config.yaml
num_hidden_layers: 10
hidden_size: 320
n_experts: 24
experts_per_token: 2
d_expert: 160
d_shared_expert: 128
hidden_act: "swiglu"
moe_layers: [1, 2, 3, 4, 5, 6, 7, 8, 9]
router_score: "softmax"
normalize_top_k: true
routed_scale: 1.41
balance_loss: 0.0197
balance_bias: false
router_logit_norm: 1.0
shared_expert_gate: true
init_std_router: 0.0317
lr_router: 0.00111
vocab_size: 15393
norm: "rmsnorm"
norm_eps: 1e-05
tie_word_embeddings: true
optimizer: "adamw"
learning_rate: 0.00176
beta1: 0.9
beta2: 0.99
batch_tokens: 65536
max_seq_len: 1024
train_tokens: 322000000
max_steps: 4914
dataset: "wikipedia_en"
Below are experts of layer 3 (counted from 0) of a mixture-of-experts language model. Rows are named router (the router's row for the expert), gate (a neuron's input weights, with its number), up (a neuron's input weights, with its number), down (a neuron's output weights, with its number) and show model dimensions 64-127. Each number is 200 + 40 x the weight over its row's rms, rounded and kept within 0 to 999.
After each expert's rows: a language model's description of what the expert responds to. This comes from a sample of Wikipedia text that the model never trained on.

# expert 10
router,168,155,282,209,258,201,210,183,221,161,188,321,270,216,140,192,181,234,165,199,148,188,196,201,183,215,183,154,171,255,283,165,192,181,294,288,210,261,185,192,214,214,199,271,198,175,154,191,211,167,199,225,159,152,180,218,213,175,198,216,191,248,205,154
gate0,222,258,221,171,170,283,238,206,137,199,177,200,196,235,187,128,114,226,228,254,174,232,200,168,174,206,158,161,183,182,192,220,199,191,157,239,121,192,267,162,150,240,199,212,200,186,224,195,197,136,271,176,124,244,181,206,204,146,218,188,215,183,228,120
up0,228,158,170,167,191,147,150,179,206,234,220,165,153,223,279,288,251,258,194,107,224,128,227,230,166,154,198,186,206,159,164,167,288,187,224,199,212,216,207,266,279,226,168,184,232,159,184,224,230,245,195,284,164,233,185,210,217,232,182,239,192,197,229,223
down0,95,232,226,173,192,140,150,213,196,238,212,209,158,179,198,192,184,200,211,217,218,202,244,129,224,216,275,163,216,226,249,214,214,172,289,225,176,269,129,132,213,156,145,205,248,185,163,191,203,232,270,260,214,144,213,213,221,203,264,294,192,210,215,240
Description: Word stems of verbs and nouns after to, a, or was, before suffixes like -ing or -ed: develop, design, recre-, enl-, support.

# expert 19
router,210,203,221,265,195,209,164,217,231,208,123,204,202,165,218,195,173,213,215,153,186,259,185,235,96,242,179,281,229,203,224,215,219,195,199,159,244,179,217,174,216,142,193,204,189,224,155,204,214,168,180,267,188,261,159,176,210,200,216,221,236,211,224,220
gate0,208,154,215,141,164,266,227,184,178,142,214,193,202,251,143,269,251,247,161,258,262,203,226,176,234,231,226,163,195,225,163,145,191,210,179,238,176,168,171,227,201,171,288,258,219,183,191,226,210,185,226,191,212,156,163,208,172,247,199,187,150,232,149,226
up0,184,250,194,284,189,216,167,233,239,210,265,233,237,214,137,200,224,184,243,219,170,185,111,215,200,154,204,221,230,122,187,192,196,158,191,178,218,175,146,139,149,209,221,198,197,198,196,241,243,316,202,169,234,187,204,244,232,201,261,205,199,172,206,291
down0,184,247,212,209,290,188,223,164,209,192,206,264,244,227,103,257,203,157,175,199,205,235,176,232,210,196,191,179,229,220,203,242,184,195,176,195,228,171,272,246,159,264,236,213,179,214,206,199,122,196,193,168,222,251,222,213,154,141,238,254,225,217,303,128
Description: Periods, closing punctuation and paragraph breaks ending sentences, captions and list items, such as War., Rights., history.

# expert 12
router,212,130,226,169,200,172,253,195,179,205,196,213,269,206,268,255,214,174,226,173,185,274,169,138,220,201,171,266,280,194,233,238,141,188,126,224,237,225,207,271,163,221,147,165,152,193,147,145,171,204,246,172,240,224,209,160,196,133,240,152,195,255,213,98
gate0,229,221,139,153,215,183,166,75,233,135,140,190,266,238,157,203,175,227,197,229,190,164,209,207,236,264,224,272,184,149,186,277,204,188,264,148,144,223,265,226,207,168,260,229,194,249,207,176,230,160,309,207,162,232,181,257,300,164,179,179,207,205,204,195
up0,237,105,126,172,253,166,273,215,215,197,153,206,208,248,166,156,222,129,259,165,213,260,180,215,236,219,171,215,194,186,178,197,187,226,222,229,146,265,145,203,135,179,204,174,197,206,176,178,207,306,311,189,275,195,251,219,221,229,203,254,162,257,248,193
down0,193,158,257,174,257,152,143,204,175,218,208,182,223,244,201,201,236,166,193,180,220,196,162,218,165,257,196,261,221,159,161,147,188,226,130,161,230,179,197,240,180,195,244,151,178,240,217,137,192,228,169,187,155,209,228,210,263,232,175,164,193,200,151,261
Description: Opening parentheses, table cell pipes, colons, compass words like New, East, and mid-word pieces like or, ur, ric.

# expert 7
router,197,216,152,181,183,150,155,254,228,163,227,189,246,170,244,218,167,234,232,240,165,176,144,231,209,235,268,225,147,244,238,233,187,164,152,163,202,152,197,222,220,247,207,224,173,142,204,151,263,245,242,144,219,206,180,183,210,177,176,186,198,195,260,182
gate0,209,240,217,221,170,179,175,212,238,134,193,147,195,212,218,183,222,182,133,207,124,192,197,270,221,233,287,190,241,172,224,253,236,202,186,202,148,200,183,286,257,199,184,164,225,210,248,183,211,197,266,170,174,228,210,207,197,92,225,144,137,205,235,236
up0,145,163,171,184,186,206,232,221,192,239,165,145,189,181,236,234,228,177,181,176,253,229,205,236,263,149,219,198,174,170,225,209,243,209,236,195,186,211,221,173,148,240,225,166,227,236,194,165,175,134,269,174,214,198,190,166,202,246,166,303,214,220,176,200
down0,219,212,140,159,251,165,211,176,320,206,181,249,172,140,244,217,132,166,150,218,203,236,217,189,182,229,157,252,189,177,175,277,187,236,126,192,210,236,174,191,225,174,216,150,270,190,178,232,144,195,212,221,204,207,220,171,189,173,186,200,133,225,213,196
Description: Time and setting words after prepositions or "the", such as in, during, before, day, year, season, competition, midway.

# expert 6
router,196,171,310,216,204,248,264,179,229,181,195,222,280,180,166,246,251,317,257,174,288,220,196,191,177,227,227,186,211,225,183,219,222,222,147,221,137,191,235,205,231,207,200,302,148,258,230,240,311,162,205,175,220,213,221,126,201,168,114,192,128,141,216,213
gate0,178,192,130,250,221,236,183,203,228,184,235,141,269,240,242,169,206,182,232,230,253,204,259,197,115,204,194,170,165,171,166,143,157,239,176,122,153,173,190,224,154,167,193,201,193,238,215,238,183,193,172,162,261,202,196,219,171,159,108,165,163,187,181,196
up0,136,150,218,150,190,188,168,198,237,204,142,130,239,180,261,232,232,218,193,164,168,208,172,195,234,239,200,212,188,174,217,222,199,199,162,243,163,216,238,273,188,176,293,218,209,218,218,186,173,152,214,246,156,245,288,164,201,244,253,240,172,198,258,210
down0,140,121,244,208,171,245,170,172,210,175,204,234,239,251,213,219,184,163,218,157,264,151,198,151,186,256,225,186,209,232,230,126,163,219,227,240,167,218,218,212,205,166,152,157,152,182,239,183,251,154,217,188,259,270,277,246,231,183,186,251,280,114,230,177
Description: Ordinal and ranking adjectives like first, second, only, final, main, mostly in sports results, round descriptions and table cells.

# expert 3
router,212,176,219,250,233,232,171,253,184,207,158,158,221,189,180,144,216,245,158,206,273,162,147,178,176,148,156,145,204,115,190,194,196,145,172,250,151,158,104,204,191,262,222,247,214,272,137,182,177,196,162,153,131,126,241,223,201,198,247,175,226,251,195,221
gate0,184,181,163,221,168,251,195,165,196,229,126,184,184,256,168,229,172,185,145,148,206,143,179,232,189,214,208,143,158,197,200,189,202,167,154,249,144,175,230,164,230,201,259,187,230,259,295,183,211,271,224,227,213,161,211,167,207,173,178,181,213,139,229,203
up0,194,187,171,229,138,212,184,280,205,110,202,276,164,206,182,183,230,125,196,213,198,124,236,195,198,207,131,227,192,278,174,245,221,229,228,206,231,245,157,182,197,202,178,276,199,148,220,251,208,201,206,208,181,173,189,186,201,235,186,187,195,118,157,205
down0,214,243,233,199,203,218,257,208,155,194,190,234,145,184,247,155,233,247,180,216,147,214,350,226,139,264,219,174,218,276,166,203,135,203,205,215,233,189,214,73,247,127,178,187,134,182,198,191,127,237,286,235,169,193,210,236,223,129,222,192,188,174,162,160
Description: Commas, and, or, & joining list items and clauses, plus suffixes like -ation, -ic, -ated, and == heading closers.

# expert 22
router,309,191,193,119,152,234,141,193,231,205,153,186,158,190,225,176,237,245,208,252,178,243,168,209,169,200,185,245,202,211,222,274,216,230,168,193,192,139,211,201,147,244,150,199,179,195,237,194,193,217,211,179,107,173,203,169,130,212,160,192,161,193,196,234
gate0,101,206,147,184,211,217,195,269,248,226,151,163,216,209,193,150,220,207,163,214,131,222,162,236,142,199,256,211,200,182,196,212,236,201,238,214,205,261,212,281,212,220,220,184,222,204,149,128,246,188,190,222,204,166,206,168,191,153,230,181,269,162,212,160
up0,165,202,133,166,211,209,223,180,203,184,159,204,194,188,213,224,154,220,213,196,171,150,172,212,155,253,272,139,226,246,175,219,129,189,141,233,200,145,198,200,198,187,238,264,186,179,212,139,189,208,173,114,272,203,139,218,188,184,140,273,207,143,197,197
down0,126,188,142,198,260,176,266,172,190,162,198,168,168,202,204,228,161,152,217,200,234,213,178,186,220,230,226,206,172,266,233,178,237,182,210,239,221,156,163,201,184,235,188,162,234,194,239,117,232,187,149,252,118,242,257,201,149,159,209,249,212,214,215,193
Description: Surname or place-name endings like ill, son, ford, ton, ki, plus commas and pipes before numbers, and in before years.

# expert 15
router,153,134,227,219,233,261,232,224,154,147,197,239,203,198,157,229,198,195,144,167,208,145,180,179,254,197,179,193,109,124,253,143,193,205,231,260,199,214,225,230,147,211,189,192,206,208,190,228,211,187,201,186,231,156,238,177,245,220,136,173,194,154,162,303
gate0,223,199,196,183,197,217,181,159,231,235,217,166,148,204,188,238,185,239,177,252,171,154,160,239,240,145,206,212,138,151,217,162,183,109,124,166,274,225,197,187,227,202,206,186,214,229,203,209,207,224,255,180,223,191,117,300,216,197,214,212,197,170,174,257
up0,139,110,193,168,117,238,171,247,156,197,174,186,227,194,248,255,147,155,260,252,249,225,178,260,103,215,295,213,155,217,163,101,154,207,227,184,177,156,269,150,227,248,258,207,160,140,144,192,186,252,208,245,256,197,200,255,134,151,210,131,206,271,193,238
down0,177,133,257,151,216,237,189,239,198,157,199,235,200,190,157,254,186,171,260,260,213,224,190,158,198,210,132,205,222,202,243,155,213,154,136,221,249,243,192,266,200,240,256,177,258,187,207,142,170,168,197,166,247,244,215,239,214,137,201,217,186,271,226,193
Description: Of, for, to and opening stems of Latin-derived words, such as dis, con, pl, ar in arising, Enc-yclopaedia.

# expert 17
router,165,184,248,186,219,170,250,228,267,271,207,185,180,248,211,263,209,268,191,167,245,217,240,249,195,177,171,199,185,127,178,202,196,203,237,232,202,197,261,216,175,306,243,244,243,173,200,198,163,248,248,203,157,228,224,243,189,244,229,184,244,146,151,214
gate0,104,177,159,264,129,141,154,196,223,155,115,227,138,235,217,174,188,155,168,216,157,261,164,194,138,168,176,195,110,224,211,216,158,199,225,181,289,227,98,215,219,167,161,177,196,181,161,177,178,213,245,161,183,220,156,125,203,220,167,200,269,228,225,185
up0,146,175,197,230,175,187,201,247,198,206,214,194,205,202,248,221,157,189,210,185,224,188,250,225,184,206,234,208,206,233,139,125,211,205,137,258,217,186,205,193,197,216,223,219,214,219,202,191,220,227,135,277,274,193,272,309,217,178,175,217,254,216,147,196
down0,233,229,190,222,227,213,160,171,221,220,211,212,208,229,203,159,226,170,229,270,228,205,332,222,167,229,223,189,198,193,179,185,231,223,222,196,198,195,213,178,220,214,267,238,169,148,159,105,186,213,200,206,192,157,177,186,206,115,218,184,218,205,246,227
Description: Digits, decimals and pipes in tables, scores, percentages and dates, such as 14.00, 40.2%, 6–4, plus some sentence subjects.

# expert 5
router,208,153,206,174,237,140,208,150,233,193,184,272,170,209,178,119,257,309,198,222,205,174,244,215,169,151,165,143,162,169,154,189,164,206,189,231,226,202,134,153,139,237,230,134,188,179,203,202,167,190,178,187,244,220,170,165,154,184,233,140,211,220,219,249
gate0,240,213,175,154,162,199,154,180,241,199,231,181,146,216,129,200,203,186,150,198,178,289,207,147,177,255,234,228,159,210,220,176,167,147,184,202,168,240,220,194,221,226,300,246,254,140,212,168,288,174,167,127,243,162,231,285,172,118,197,185,179,158,257,198
up0,194,150,192,238,241,205,201,150,112,165,197,217,197,187,241,150,181,225,268,214,237,256,179,122,150,260,184,108,256,162,231,91,165,169,209,159,158,236,192,194,253,215,203,219,239,210,121,176,253,189,216,164,227,172,188,194,224,141,153,275,215,188,259,240
down0,267,286,158,146,184,180,201,122,177,183,266,191,145,197,164,240,222,233,154,222,147,146,207,234,185,242,170,150,231,173,222,228,137,175,168,219,150,325,195,214,185,223,143,194,213,233,227,247,134,219,240,198,226,227,172,188,231,221,133,218,181,181,141,215
Description: Small numbers and quantity words before a noun or in table cells, such as 30%, 10, 20 percent, several, three, these.

# expert 2
router,178,149,183,267,138,127,259,171,233,174,181,188,105,197,168,112,154,189,200,200,216,120,254,151,228,150,200,190,125,250,213,189,157,235,229,185,201,209,231,262,176,195,239,163,216,206,277,202,194,149,176,159,225,115,243,248,238,164,213,159,208,269,190,194
gate0,219,167,142,183,226,196,191,233,197,189,188,143,217,191,207,268,219,205,180,165,231,148,212,170,209,133,231,183,181,222,212,286,199,255,174,215,190,203,258,187,171,236,162,267,293,191,206,217,177,194,255,287,163,238,192,153,225,210,123,311,195,189,154,188
up0,244,170,202,195,147,232,205,203,182,151,151,230,183,181,209,185,186,179,212,136,213,218,239,202,232,173,223,200,231,179,240,163,188,140,237,197,200,280,162,203,177,252,248,170,136,283,214,194,201,231,225,200,179,219,209,207,188,256,236,156,164,203,258,241
down0,180,265,242,143,241,224,195,222,145,211,206,241,160,176,195,195,207,191,198,215,191,163,191,93,223,160,211,186,150,187,151,217,210,227,162,284,265,278,155,275,173,213,217,195,186,248,248,230,211,169,185,156,150,281,279,273,205,225,207,256,157,215,292,313
Description: Country and nationality names and institution words after of or in, such as Japan, United States, American, government, Army, Party.